Weights of a small mixture-of-experts language model, trained from scratch on English Wikipedia: width 128, a softmax router.
Below are experts of layer 4 (counted from 0) of a mixture-of-experts language model. Rows are named router (the router's row for the expert), gate (a neuron's input weights, with its number), up (a neuron's input weights, with its number) and show model dimensions 0-63. Each number is 128 + 24 x the weight over its row's rms, rounded and kept within 0 to 255. Numbers have three digits each.
After each expert's rows: a language model's description of what the expert responds to. This comes from a sample of Wikipedia text that the model never trained on.

# expert 50
router:129143119113095179159085111096200106143166164146132105139100096138136156157158110108131098150128108123109117141110121151126138134136164131129128133094129089100119138143104086110115120127148176
gate0:148143102093109160128096095158133143093163115070117173126116108123113143132085114134112097100098101115118131100123131107129100123110145149145142138156163111143126092111150098111159120104093150
up0:142113097147129099148152140113121122145105132062162159139125089105115143138148117097123103057099103105108132096131093143152097144134138116156108108128163099133130088111127120143100086171117142
gate1:121136183073120084156158155103135149127114171156169150151095079124119141103092134127121111158106087135096090131156138121148127131106104070115115149132123135098119166115162133113118103142132135
up1:158133139151125138136118092124096119128116152142142117111162126104116199121109129141105138106103125135113111132145092128131145139170131085133106135144162167127111145153181153177140122138145137
gate2:157164092106140091126162136152155087118148085129129099147148141145165124162151123150147116125127143094149143162146143136150113106114138126143106134132133174160151128151107095124153133127109164
up2:114109129104151146107140090105155144119159113114106142120059103145108095135125141149125132112151143115076157105106120116156131156084178170100132161168107139152109090111115126108135126132134130
gate3:162143143121140152157130126111158107076107095120118093146131123118150125171120147164106121133170134124116147119124143146158149136108128105097119182128149121085120130108145117130146092112165078
up3:113150115082131147131148134116149103110112137130097152152158104124147135148154122132114145121140170118114185096145179129154140146121165087095145166078108132116124081139133117165136177130146107
It responds to: Verb stems and endings

# expert 21
router:080118098111114162173121116139110085166077161151104107135109140162105128149123118118108122111161089119137115134109140167106134121138133141134121114150159065111135163136112121128085161111113110
gate0:107168122119138122132105147095097100113108095188144124066126154173152142132097107104139114105128112117136075160136087098096129118130171158123119125151128069135110115095132124099082155117125156
up0:096083159131122135106116139153098140131132118125127111096094090166125117126137097152141130075107141141177109118091100122161162154094189130095132097100148107156147110129121123135135160074105124
gate1:140110141120144109097143149100118063078088121203140134119121165147122150106124160160150129142106146114118074172115112123116086138125143138137158106137110099090141091149127143104104137113147158
up1:052135170128115104150135115142131141160098115142147138139133098128122105126111094143150103109131173096143083137139115102072126068115159143113124132125101064130127097093130114104157117132125108
gate2:164118139098135141129134169111074099137130113092144098138126102118083128133127110123129134103077133108107126102126173091118149124129146150191145127141108143149093123132110103136091132115096143
up2:151138108164115137143121132080117131136157162082123120135148151118123088123148098085113128095127098118139149125122146109144140135123143125160139117100094130147113171130104117118058147132104151
gate3:144119135153115126174169100110147165087138127102171150138153096086134124166157124090168104150112129109140132140127172097139176180144142146138130142134099134123090114124117132139107125071121172
up3:143114107121170151127101137100145140110105145126120156095089143129119145084109150134127128120132126086163101099107143100119167092099133097176111117092146143064154124109125155119157143152162154
It responds to: Common nouns, word starts

# expert 23
router:124140154108113132080137132115101082112085131129129115107151123094108173130146130088128133151144150141135093111115145114139119078147162143123174145165098107166120115130133157154167160109126129
gate0:131153130153146138067118096100113064108111134120111138115124122121089137140122140133122171111124094165099117144156161137165155180121099110153152201144141129148132136100121115121153138150112123
up0:164144109148148170160121131136113142142129094129055145135136130114107084152130148119108110124129118143102132128155180141137161147111105136115095156153152143118100154136089124154122124115121102
gate1:104105144139126132100128161138127076114142093156136134148125143169122131145149109093119148131104086140147094136123162120128123081122139106143126157117095172151160126156137163161094111153066157
up1:123127149151176090133149152153144103105154146119111095166138111124131187180148128115138165149143126122142133134139104122147166137190112109133129135139111178102135147132154133139141129165120129
gate2:134124109107163147140104144142122132123095163093155131104146122124159163136150094136145141095147096110108116116150144163162127104126128125131124113123145127135114081133143083115110104114086131
up2:143117126115137119151106103104121203141095109109139135150132160103129136116139111121130145142175138133103144164112096141164110070138105099109168126100152133136099135117094107097114110130159108
gate3:167156124159136143139136121138145129153138106154147153174131137076165131137140100169114103128122141134142150126145091139153118115109128131154134142142170086080136085125174125153093122112110155
up3:147124123110152093107093124116086119099129092083137128154137115128156090140124142125149138143144153120094122139108155152121146106126106164104107126154117086146165111138136093143118147133124121
It responds to: Place names

# expert 33
router:085157110132156086150125179117141166158126115136123080111153143172127110105129123134112110160132130140154134115114152169131122141145129093131133143109169116146128102099147121171106154127097106
gate1:081115130144114095139133124123128157124113135134100166088145152107133174147127079135102098111126116090139089111122181142135152145097161104097143160119126116117075126119144167118103168129134128
up1:118104129128109105136149175166152086089103121127172115133089115150110119130129177114164126093123155097135171140089127180148104100164113123120147127168133120141119106101112120107130115148150130
gate2:135120113116178111146105175107118212107107103131145122157156129143149168107153156119139159152107107147114109134099146141083148122099145159117140126137128142084086110100125142135112096108093170
up2:098131105118123153134111167109100133160142150141132129109079134105136082171151099105134162096112138120094122121126144145150143137106106117159128132101174103096136150141152089174176106148118095
gate3:112182103152119132128142159111161163105152081147108119125137142146121176117111145137142161113102116152138124127101103137153131107140106141157151150137157093141107107145118123173100160132124124
up3:106109135107170127131114100144150107125142136150081141105105139148143147126148126099097113173117120131152082112148108153169127155115125064131161135137171115073071128112137096160125129116141115
gate4:130159106108137156150172147097130089111125099089098099104151106129137143145121130136143115130105112159127131149134139142128162135145079140104181144137126131125120086128119138127094132187094092
up4:157150117137147105125148122134134204140144151082115128122148111131121126107128106105144105107098171144151192121141114130113163084137128126165148136112080112135143104128054162118124091124102142
It responds to: Inner word fragments, zeros

# expert 38
router:106154098110152139078133082143103108155165071131110111125095118099139135145120091140090142112129152167139189128139128135112146124137092125139122148139137164095130090095113121136110160128168090
gate0:122138097122095179088104142109111113110155090119138094131123164100117148145114125129081189115122118096123112126149134147141113055129109124132107149155150131112087116118144113148137161153134110
up0:092133090161115141137114168150135144129112116107133156141109114084165129152149102129047102148113124118101149116118129117115130089083117140135111155105104108126093142138110107149130136104115136
gate1:100141082145113133121099111139141135128107117128121089133165125109100152154121143132114124125088139113135140173122128113139124126071158154148152152103135102113106118105083136154115127139155104
up1:132097118140117141125131096172146122154121113111128088133121136105120153146117166124122144113113150137165163158130122169135096136058144157151169132120135103127127110147134123159135107083199126
gate2:108122123142157149116119126132105180112117138137123153147099166153122176147136140147076077103109106155120110175141130119131077104132136142129114150124092149116132120125119106100068131128129124
up2:105134139123122149109152156141135090096129112202127097099151142136138121119090110152176125148181158088115135087151125135182108153152120093142132161130131124131160105143110149134172114137110141
gate3:115128123149140112131137125145138114157155093112126116139136120099124176132075085145137174132113126087139123107104116176135103109077120119133116123148136124107123097125141100141101188120124162
up3:172143115142165127092133097133142132103143133134132150106120110139162117147137107161092104137129094118096131147089125123114149115141124149142085103116110132119109140127095162116135118069124184
It responds to: Vowels inside words, digits

# expert 62
router:154131143081115150116090155107099163138135103124108155135107181127119090141110108080126150116100161103156121090150144105100143125142148163128138146178151128117114136125160097115130097168148113
gate0:119122133184106121102180090108129141100145124108133111120105169137115103138107074091153121150119157159167107133146112118115143080141116146160181143139122078126139106136136143131110108126161113
up0:134151123136134118124165109157164152122104142146169120163150148140153140147104143137124140126152070105089138087111155144154098175101101120141128119141116116137134109125135125108125115128136131
gate1:138127141103124138126124132149180131128082102099122147156101126138126134126126126102163107146089191171127132132114141141126134129129125114161135137141141163118103147125094179131152097112124080
up1:094161105138116141138134143135126114145094130172122113152109138128142138152131103204094164141097105142121148141137131134126138138131109134168167124140131142167139111152150089124128178123126106
gate2:156134109126087113134124111093088111134093131154094132124143137102138122166146096158111122151109136127181096109135118096148146124121127163151147123139144109125123135138123126114167135101107143
up2:153088162138088137123104110109096128117084132159096142122131152141140141119116125146155150134112134095167090121109097114116161115125142126155135113116151161144130118118130111115136118149173133
gate3:133149141150094058141114122162152116127104164132137097098138125148114081108124111101117104108117146132130077122123095103140143161127141137127143117122113126137170093126120127136090102124164121
up3:153116155130111089095132146197111147124097128154143104140120129173126114126118108124098157102115141127174092095151105126118145122146161156165136133121076093067116124178144145167166142099130127
It responds to: Single letters, digits mid-word

# expert 28
router:153113096111112133134123087143099099123126110171141079130131155154122171119133122153164116160104122145109124190151160140134133114133174134104182093146159088155114102118085142143100149101139129
gate5:146174148156094097101092186139128108173077104137098132114145140114134120109114130132119170119103100116172122128127110121148122121078135166137162109117153082101135129152143163159094109117121131
up5:149153134118104168129145148127154182138141134071171091109144112121110129133138134134130134079072066101126092163133116121140112152123103127140155150104133124138153158113135123114122144112129139
gate6:110119097118119141170139145109120126160110118129156128082123143134147172169131137138121146116137134127079106087124164120086125086151142148110106177117150124103146117157147106120124146123142140
up6:132122144131155123110120075159107113123134122126128107121126099159118116142125150160137125135132113121101157113133107095061153112150131137134149099129041108146125085113141154107096167126135117
gate7:138106121121107084128122156114100122147161103130113145172112121107128129133123128124120130155125140094130162137111095112144096092102111173125140106127132154083145132182133089100140168118085115
up7:138130095108114087149094128133168096087144141136157116091131124132199117144101140160106158129132125155150121152174164107142132110103135173148141152101120112098096114125081156116135128136097109
gate8:116119159114101166153122100127131136096159102149133113111144139120129165108118151135128148129141187111065159143115078110156114124104099143145177120113141123127103103134074129124139116121144153
up8:113150089177111069070123172108114116120144153116093141140127141136165109133155105163148113132102102168167148074154139130127164150112145115084130107165162110128137169122131117124123123152158135
It responds to: Person and place nouns

# expert 31
router:120101114073160134121142109124098149125130109152114176151097150110103127131150129121121093098143108106099135133157165129126147107132105089155111117115126117108098126135128133100143171154166125
gate0:115123156091114141139172118108165156146101120152131146110107171144098162141144158142126184096079132149166104112124133169132109156151156128162126165097157140127077128132098114088134138128133139
up0:149118125109120137136156104094129130124115124132103158111088126093120136175193092123149097107165096122114137113120144152124145115142121115105125126092144138176095082103132105112141144184140136
gate1:111164150123097116129160085143122107107113131155111108113101129155100180131113107122155073107127125151134154147114154134121105160110147103150164133116163142112128108152111149133106151122114183
up1:109112163110153112124127157124136111108075141147119169135117072136153127098084105115161122087148109135151131115119134116139143142124144100138078151094144150129127117173165140141127129089097130
gate2:200097108119125121124113115124080160108142155129154158140103146096122168130135139169122155134128154117150175080151124179115115155145103170102161130074161129134132115140112099077117108136162129
up2:112127153138080155115100134146114108129115090160103153129176187080099127145144165124104137101060118167155101127144124116137085103134092101139125151114166124178161100144100129118124135140121139
gate3:138145136110076150139184109150143137129120153077150099143125121180109135123106138167138083116124141105122147162102129135125134122121094120171139156153155091136108070148131121154103118146147122
up3:144136163122141093127178099103109120135120138106118117099148177092083133128155152183132147135107145090121103098133111127107124144117122109119104150138154174122124157148148122111154132129122128
It responds to: Vowel-final name endings

# expert 12
router:153112129116079100106114177156148147118076114107141132125127131097147175148142153138128154139151117146154105130110155108169117144145156146119118116096117097158116130094110128119116161095168137
gate5:128088113131143134129154148152182123106164116142127124101102119099124157164097102150104100136077077134158134105125130145112104076121127142130125141133099135126147111140101162160123138127127109
up5:109120162123112090119135155124134116114108119132108121108122120126150151111099118105141162113134116138141123146141139155186126130125117138096093102101157131114140108169110147178131125156109113
gate6:114138119115164128126110173152128085075126129094115163130101127089155133097147129124126133115132106104169075129108131090157152131128172149112126108133120132110120122149137159150105093181134122
up6:141046133153134159092118132119121116145114135109129099108113138141126103111095149168126129109125152138141114119119127108100153163138148111140139177139126164130120136128155128103130123104187121
gate7:110131129128168094137108141116102063096143135139117111121134163157093116144137033094114164122099112138140123104165121140192123129133161113139092140139130151131154110090128170128122167146132129
up7:128160142115105125151131113103119135128148112100131167144115131119098132118178113077149134135132168139146137146157134135118135126137133112153070155076112104124112127105124132131101130117108136
gate8:153067107124113157117084153129106105075110101132151112160127116117181098093126144115158105118088134122112103093100129150132130130164115148155136132108155132153109123108146113132130104153132130
up8:112089141152125149123124095129129145146163146116108108161167101155137145121166112116144100136153137105112121168123134145137144155125167144146106144127103125164156148075127123148112123134141159
It responds to: Name and place words

# expert 51
router:130121165145141132093148141122138137121108130086197118123141109099135122121132158082119123122094104138142120082135150137119128128147113131135129120169132135137047036161144131150097107168104173
gate1:120142139110136096168076126151115132108167153127150142116103119114121121085155142108128109155082178118108114124124197147132124121177143107114124137161144147131147125155141112087096164111125152
up1:168109109159119156116100145136116140155123165128097140115134109144119140150101144125121117140075150118109118097119119168131099136183147148120141143105135130138166108109134145152126147194117169
gate2:126142087147132140083108118140162119157102148117164112147105107115132142139135099155139154109127165100112158088144120110152137092196084119181134134099137175149136120148127124119131127113126135
up2:150153138126173122093154139185153128141114152152176085130086128114107173122114125139140173105140135111115133160155158123117102146121114155113101094110118115134121145084088149091135137137138129
gate3:111153137134143121055144118152128094134149128143155102168159136148087104110147158080110108137118130113174136126136093120109136085132113122105160122118107090119102139135086107096134114185138139
up3:140137112090093109132118112189108113151113128181080108114142137107091128114140156125135098128120122120150143116147148126094149153134148141112107149152118116100091145173117102107091121141085118
gate4:090125129151120093127163113113156138124184110145143078113149108148126115135131138126138138076105123152179104138144146101103151117154125097127139147180143124076122126115161123100112160153077099
up4:108116127156100183111150127179134087112142130138157120103129140155192150118126150123128122147133150131178126122123086133087167104143130116148119093138116166099117123148120165155147141123143131
It responds to: Digits in numbers

# expert 59
router:090138175098146158113150103119107109136140100097171115120095139118128121099167169129138121162067091141098129085139138128147131110110103127085144134156105117148147084082134096141160082156197182
gate2:124138138137145096136098109123107102140128127144101156158169135133161172129147084144138091066107150140121114108147148136130125148128137168112122104107110145161092152101102132119097122158120178
up2:158149094126120119132162150163073135131156163099145132140141185105148164108105131179103118092094109141126122141156131128116105079146110135118153168136179125125151128115072093115149172156124165
gate3:133134123135127148109096109109118118086104152150112099150115117129129123123142129107169121150109152171079093109084095104150156165126139086136123126126131143128168135144115182175109110175141102
up3:089114104144132156136102091121130106149156118126115111170143152134116136166130147097123117090145094138145123104125128163108106118139162121134140122119105118111117136100103092124107090122128087
gate4:088161130171124102083123145089130119132139147116094130186147116167138093148107136132148122136109124144133118074176156147143120126165125101161093144132128124139060101112129099127107127142108184
up4:154114115113133182132143127120145143145116112136127140084183122093117120135124139147166150161086110152170118113181153158107120090091124098130140130093154136140125102128142065103163161126175149
gate5:082119135166130125177153144145154117110137119127165140115184087097137166097164105121148136102114100111107135126123146119105187142173098151128145130160141121087155115168101132126113137149096197
up5:121115122131130180129131160143158145097109112102164138113084113148114119129143129099141160158103118103099118120079064173101153189152102134108171136120134103129136127139115138116144156155127149
It responds to: Digits in numbers

# expert 22
router:158130160101113146082131104145109117105119127147105102113095090076118162129144135133129148125142138149142129138158157093147124111140103123134153097143139143140102132155081179120115166138153124
gate5:139154133133125134086170183130139101124127128138076158133127157085106143154146170091095144140150177145139104125110106106141139095142105162136120124137143120155115106093141134162143126079139156
up5:074123067143133132111080121117149096164169154146130129161119096157125126154114092156136068124107123148129133173148125135118125152144188158164117146116111095129148143101123113124129101142126138
gate6:148108108111155123149154120155106127164105132103200116097163149129127097107087112118134110135134171124098124142136099129096114108106134131106128141129167133150137074145143133115134137082134149
up6:154146117141151134115125131161118109147147104130125141116148157096190132142156109112135108116099102157133132136141053148106091133091118127131147111211143151133145074164135140152113156121122130
gate7:100128135187197136160096138153183143120107132165125130112152165113141128116169152121116134119121132106160147103136119152103111135125109142107091102141131127138100130097170134140097170159129133
up7:136152127118109122119126154102127103154136122061111107118148104142088151070121116115130156130140136152112143116153117134141105074130108166106144116129118080174114121081141123162131109127175161
gate8:143089147125157176124129160124102163104157120168099087147109120155138061120149107109133099132134141101129116138086135117130120124133150143162118145113104114112143128115104105107082124137157138
up8:111158101181108104133127130119101115173127129124149148136137151189144132097122130130103107152141069125111168124132104105157124146139152110120129100161157139157084132097125144122110072202137169
It responds to: Name-final suffixes

# expert 42
router:114092104114128131113147120111108071113086157132105141124159106119130118110144146091096107148166142147151131101113147142108145153088117156122120066126118155123082166151130146115122135132127170
gate0:143133081125130129117168137144142138120125166113143129137071137142115176155117154115129147142097105102126161153117115100155082133146050117110125154107146112069144145142131157199143113109148136
up0:132113143122135083165124116128124183123162118103124108069116144149148172154120128090138085113116108129161137109127123120125135104141147165100129167131119131153162127122138138129081135184112112
gate1:137107174174132114130117120146107117107170111105146169114114133156131144182152148111123134111103124093139114185124107157121153135145145105133057109118135111126101140131085131098123177138120142
up1:093148116096106138162101140100170169137122138119109086136110112122116153132094086124116102134115123150097144118107125101151104124087166121117156184109102122144178135108187105124165114147140128
gate2:128129094137121116100151104077128109105172115106176121137090122139104148145163107088078135182101136123151108119096129126109135141112125142155132177125145136104102142141080110135111147162131125
up2:159132101137113125151140127106148125144136084099104135136082144133078079137088124124139154122121109111150162101155112179125126118158098160090098100123076136152128171120163118122122125103129112
gate3:128095100136101091147125139119118166104166166135143170093100148151107124113124147113152133130102095097148136124153140153155128141070136137106093117103136123164106120140147112103145134104118127
up3:115166153119143107080121171134109165162122136081111119096086126144132186124133088128163139121121102136116123151116100159165136188149147131139141120165106126125128147136141115149160131108133102
It responds to: Mid-word syllables

# expert 25
router:180121108119095135111148098128103086102122168119108104106100145162152131126113161113130122109133103144113091149110134152111103152126126092115113130170100085126140133149105151131116128137187121
gate0:115107090185162130136114095105135111106138147146089108130101090127129130136166122131136150124089153133132110132167140135106132162146112150111161136111132093102090126146115112154115102160146150
up0:129161145142108113159121121136102191134171121129167137113102168142157132152133101138121127122090121139158176100091090131121155118072139121142123117153125143117174110103146125086161116126128093
gate1:177175127142110126096133151121112140127100097107124124128133124157116121109110154180156152075137180152122102092146109100179107136119111139135118148130126105155140172117117103129116116135164129
up1:124142132121137119112122077158093103146175144128158155109118083127115139120144124091151130094135140123119139090139119127142136141132108167153126092081095139132125118131118154096133137134171080
gate2:155122141111105128135101119110145114086093141129138131156123134141117070136173075111093188128122093154114131113141113080172092179127151124091120169097133153137133100115160151127138165137127150
up2:131120112135145098135142151123143146159129143131115103106084150099116170105104198120171085153171165106086119123089136151124103110164111136134132126140152131085095113129115124102110133109089153
gate3:117167096134133174100110130106108130123106126106112102133108154125132088149138132095122107138097137125188115130152186117138153123089127119120153185091121109109164139136123164133107163115127119
up3:148125104143060102128111135105123117130119132145116151149144117132133190115089116121171183100161125095084161128127030152091107110137140109105117100120135146143118124162129146085135091129142172
It responds to: Closing punctuation marks

# expert 44
router:144171111098138114168099161134142156154113104113146166111079152177109108158109102102119094125084122148160132123162148107156142106125111153100139147131091102111134126154107150103166126138120115
gate6:128117139105133117124136128167133115114148137134110115126094146173101141097116143116181112085121154122123125103145099116162123068109129109095112120161098096132156169099138152123130116171141132
up6:128137143126155139156128157147112142146160098129114175124068138185131111119112154154129138163092106127121083104139121136159128127130151113130114130159141180085109145113120111095125168123176137
gate7:158154124137141142108146085137132136125175133134113156082121099131133166119132149125136128142092080114153189131119118123160152101106134118130112125096132090117128129151132138113126137116085093
up7:144108132112133146132090067134121135147171148101155119052143131141109164115116136126110131131149101084106101141104079126127142116131086170132153159134124140133132112117136111139134125111124128
gate8:155127135189126079154137146157111146147116100131114127171086133107115094140134101137158122086146133147128129123120141142123113159086094152104141134118105117123085111166147123132131148164127099
up8:108137127129117124157096135144174161109113138094135158173134122113112129115117127165154149138132149143101113124108127122086120155146131108165142105153141155100088143151114131137169144111123139
gate9:171176105131107135154153116133149164139120134150142141093162154116127135095108149091113132128144155167127100147134128135136128125147123160138145133137126057091076112069096142131114141149114201
up9:124093107122110098107151136148121096130146136135157139105119083129123151143106124126173126128167123116116129117057139149151162106147141097132117122136132129133116141145161085143123133136114132
It responds to: Consonant-cluster word onsets

# expert 14
router:113091130127141129129170126103139143088125164152173166113154120142116142103174139182131132125131103088157148125119131112117107180115138103135148142150157168151143100107098099108133102154142127
gate0:122125124095110126129129166097120129146141133144144107142125098086130146159162145097123119143108119102144139133150126144158129126122157156099173120158128150138155107093142094156145094133150170
up0:132169133160127137136139081115124137141123131140117132150181128096105116155175104064132143183125127121150106140159125115104128123121130126110147110139150082116133109115098126101112128148153115
gate1:100093112111128126105108125109166138132144138139136114128145172115161131121122144144122130144121141130127128101200114081118123101087147095125154144108122093172137101123112131140095118137114109
up1:098179126138160116117108120115124177123104109097121121133131132131135154129094161105126110154147108101144172114144078162130109135115100132097104156122120118149146143125150114087148107170143155
gate2:111161117177148102133109131105106122095106157129158115115160113100115104093123122111094106154138147141120166102157129134131173163132154147111137139153145125103059125122115109134135131170075131
up2:188128125105094128129136116121093110165090096092096097142131192129136138139146084127105136162127143108123165150116154099119076093127115095159142129113113091136126121134169141134124148131167127
gate3:172100122117103125147140137143094134144080091106157135118139116109097155118087155140141135129149122106106117126141090110140163103131183135134165151145120151095112152099151108168144111150071092
up3:130131134118129155116110166142133129172153128134105116148092135067113138140085146154145123108135146110109124137080124116100111112128121115133114161154122103123092110130117111089109161124111114
It responds to: Accented letters, word-initial pieces

# expert 6
router:114145125161111120132110083141133126161133136134117102133101124166118155108111107141122128190134107108071147154123135132104146136141106177131184140135126114151131129096120122118134102151122134
gate5:129126122130166130113116155169100131144144104133142103106093109127139105150118130153125149138118093073142130143138125134114097091118095104112117170156099099133150108127090106054089119131168147
up5:096163146107140076117164117108126158127134155105123116137146155169089138097117107112128111098107159103114146126162130108096102122128077100113121141143123130111112125133125113143143177166135139
gate6:127138110139152100152117091117144132161137105138088176116096147137142150122118154121089142138088155142134145110127126111114154110140118175068096126140146144140084116131094115144137102125124106
up6:112174142151118120141109143114109140137095133099121109125130143106147145092134113152109137140061115142118152137156130105128156082161125131076166179099107085140144105151117131147118114134108092
gate7:153142113156135102110087156144121126134134132121105141122136071143111150131148107082164143123122106111141123140100160111179126098167152151116179101122121120133137114170130093168145133080127109
up7:138136147110117132109142135081137145113140143158154157137159099159157094117162160105129103140122100120130126157147154111120116146172123116138109125120138150157106105105139111113139123118121151
gate8:118139122156110129118100096132118134136128120120156114146102153109132169120113155162182142141167163150114136113119108132082175139140138140120131157143135083150108131085156112166138100138132175
up8:095099134141091117119116145154105146067147090141140127130131092106108124155138118170119136163115131138099112119128154102137153152112159127139140155104089110131118099113153124113168138151096126
It responds to: Latinate word suffixes

# expert 4
router:149144128147100149133116099156101121134181106136105104150142115129127132110100115162224140152106135125120130178179141138152146119138147116152167090151156111127157083132105165125122134101143163
gate0:141112070140085144111127115125139124114123118175110117149086123130146119126105122113147152143104144152159153150126126123146129151114153145128136141122130115139094098102137161070099170126136125
up0:102121124150176142103121162152141143143117110140119094110085123123153137169092141154143148148108118145115122116139111138151126120127156118122141173136148168124134111137138125131124155123112193
gate1:150117153110074150119118146106105140129176121104147123162113119134106119116091115096136128137084152139124119117149159123149128116152168146151145133136159108163174140133099204126111132134122113
up1:114148141112181095127142112139093149105109141091114132115169146135116135144137135155119151167152085090106099147156099103104138185127142133136142106149137110089110132119150122144085092147141128
gate2:117102132150103142129076126114127100124163134112132129105119148123133135093117161132140110129101115133094114153105142105103140126089147163109141103142151117185085093122121145157128144115151092
up2:085133121124143100072117115094149102147163120120147137066172101109151111149100161133061097133155150121108132138121108108098129111138152134111150110155158134121122098131091104133091124080149145
gate3:130146128166100155099130165135123134082216072090147164148118114120104141111102109090154149145060127164131125151159135123125144132134129084143141149136122157198131138163095147125126147108133152
up3:116149150112143109106142089070196091131162132153116135122129125111134168086125141088110178094132100138124122142135175101123134141121119106143152106129134088111109116134125107121126140079092139
It responds to: Office titles in bios

# expert 53
router:139158105149150159135117142127090134094143171136111166160109142156144116134106163159087107121115146117182166145117117099127137148146089135132111136159126119124141119101113160147159111123154140
gate1:139151118106146128139110131110107153166113136125180135118130111123122134115121137149142147125102086116098164112177115140159138118099114126125113101118119108111110100099164099165146091131078126
up1:140128135174104129104141125142139078099111109122147088151094127154128136117161160172101093121162134118156130116138170126111152141151139139158158171145134097136121159171161137139105180113138119
gate2:108114124147131128107120111152080119131156147099143095101143152115121153161155159112142180166148138086131113146122093102153165144155129156121137088139151145133161121099142171138153134161150114
up2:158138145102153123166103149108157116144107098142104155120103092133137106098093079134120063096108128169134134115144112134100084097099137140098132144131120085111096152148124148138098154124105139
gate3:154159165132173097122148138125098117167159102156157147122138155159112139117153182121119145138111154135127117146077170163105188121138146138140117083145173123156150122181125112095195156142163102
up3:116138137089110109134167154131138149163131168144115161160121122161107151120112134133138143126110123143125137145095113151090119121120144063149093123133139147157122154103108107111114063129055116
gate4:097089176081109149128137091098121136159070119074159122114130131121096151103130126123117132122126149122136120127086140073103129151112134137164120102153119112119178142133151169121106146090109103
up4:136117140099141142157145111123111123173104084110112138134133121152106112122133142118106187118076128116131117130130143111116156162130112117116141132119117136143115113132152110096163141170127144
It responds to: Opening punctuation

# expert 46
router:123123101124096152134140124144130149123161139131180111137143126137134174134101172153120103183133116153104122160160137103089132153127133149116091121123108103145116119106045094180102112111167157
gate6:106100161126127119115100133144121119123128126151139107120155125114116151079122147114112153131134145155117107138119151128119136103115115142066119135123084108127143078083097134121164104100145130
up6:134120159114158152121112119098096165159087121145125154118120147091153111115132109123105168127109098167168133113122143104133121180084165113112123171152137099126120104090110111115118139109103124
gate7:135107171136112126142158111117113166147134109165138183148125087113135113112078138102136140143144116112121119134149136171125173133109131130128129166123108143145114086144086111153094118105171159
up7:117104147169111142144163137152103173128125118139128191123135097118139148130159109125169105103155104139107121152133160134143151143104099134118109111092112154127119062126085140136128107111166179
gate8:135120128118129146158123111141167113084136127176136130145114148127131179135117164150117083134109105139095118114146108125107099114142139117141159150149122111126087127135125116109155157089149155
up8:176133143153138149124151085175127109094096125142080149138129142083131129111103153130106147145145150126087126089137134108145189103105126140125156099124110118133134081160132115092150108098106149
gate9:161127109122113151098123157105115143138130137158147112140091129134124102127099164112137107134143138142074066139124113123094112132110156155145095110114148153098137129141105136170164094121130188
up9:129129122122134120131167159114114169139158127158187145130134154130145151108127145110156131162125143135172126121080130110124126107140148148120099102103136102080110149174104115136116139150099154
It responds to: Common abstract nouns

# expert 39
router:132163117117119146130141121094150167124106109136132126123110136137115105134115092077115170165138160135135095123140128128096113106145121146154127113171088121133126138069107152144133154136115138
gate0:108125172109114087163138159107138097100083153169110161169143123112112142132106160170113122135164118126160155124105109134137190124125126144141155070106135149167098116115099111151137122142140132
up0:132160105121144122128126162072155141107091122119101141131087111141140163113166142153103159134116095132118140126136101140112146146173103162128136151137140146139093112093130121150147086125159148
gate1:122153118135129061100138135078157125136129125119152094108158142111090119081114111107134138154107111133156125105117162108163138121128132123131089152112143211121155078121122164141166120130173157
up1:116150128094132139132164120125132159162150140128145152135101108117109132140142170128151048095137105142082139123191137091115120108103130133106128145144163064144119150116127130128100098171094104
gate2:151111118100084119091146165092137075138164134109176137146122131138159131138169147141133158123129142112139132094124162124149147107144146108118145155123091132157132125082117114132134134133138083
up2:122151138130126115125089153105153077137147136171114107102133118123153118123055090150118142148156126143118144164163113109162187100158085142126124136126093123108123151066129137122137133145134125
gate3:105140164173105137157137137160154153114084140138147148144107134093142136114124118164148140135076129147100123125104123139142115125153150158137159156135105120151099089113153153112123147116143158
up3:125144188131110134175117116127153173091176120114074145157130145146099126151150087137088102068102194134164122103105157123099097140110118160121126125134119148126132138141117131122117126086159189
It responds to: Letter b syllables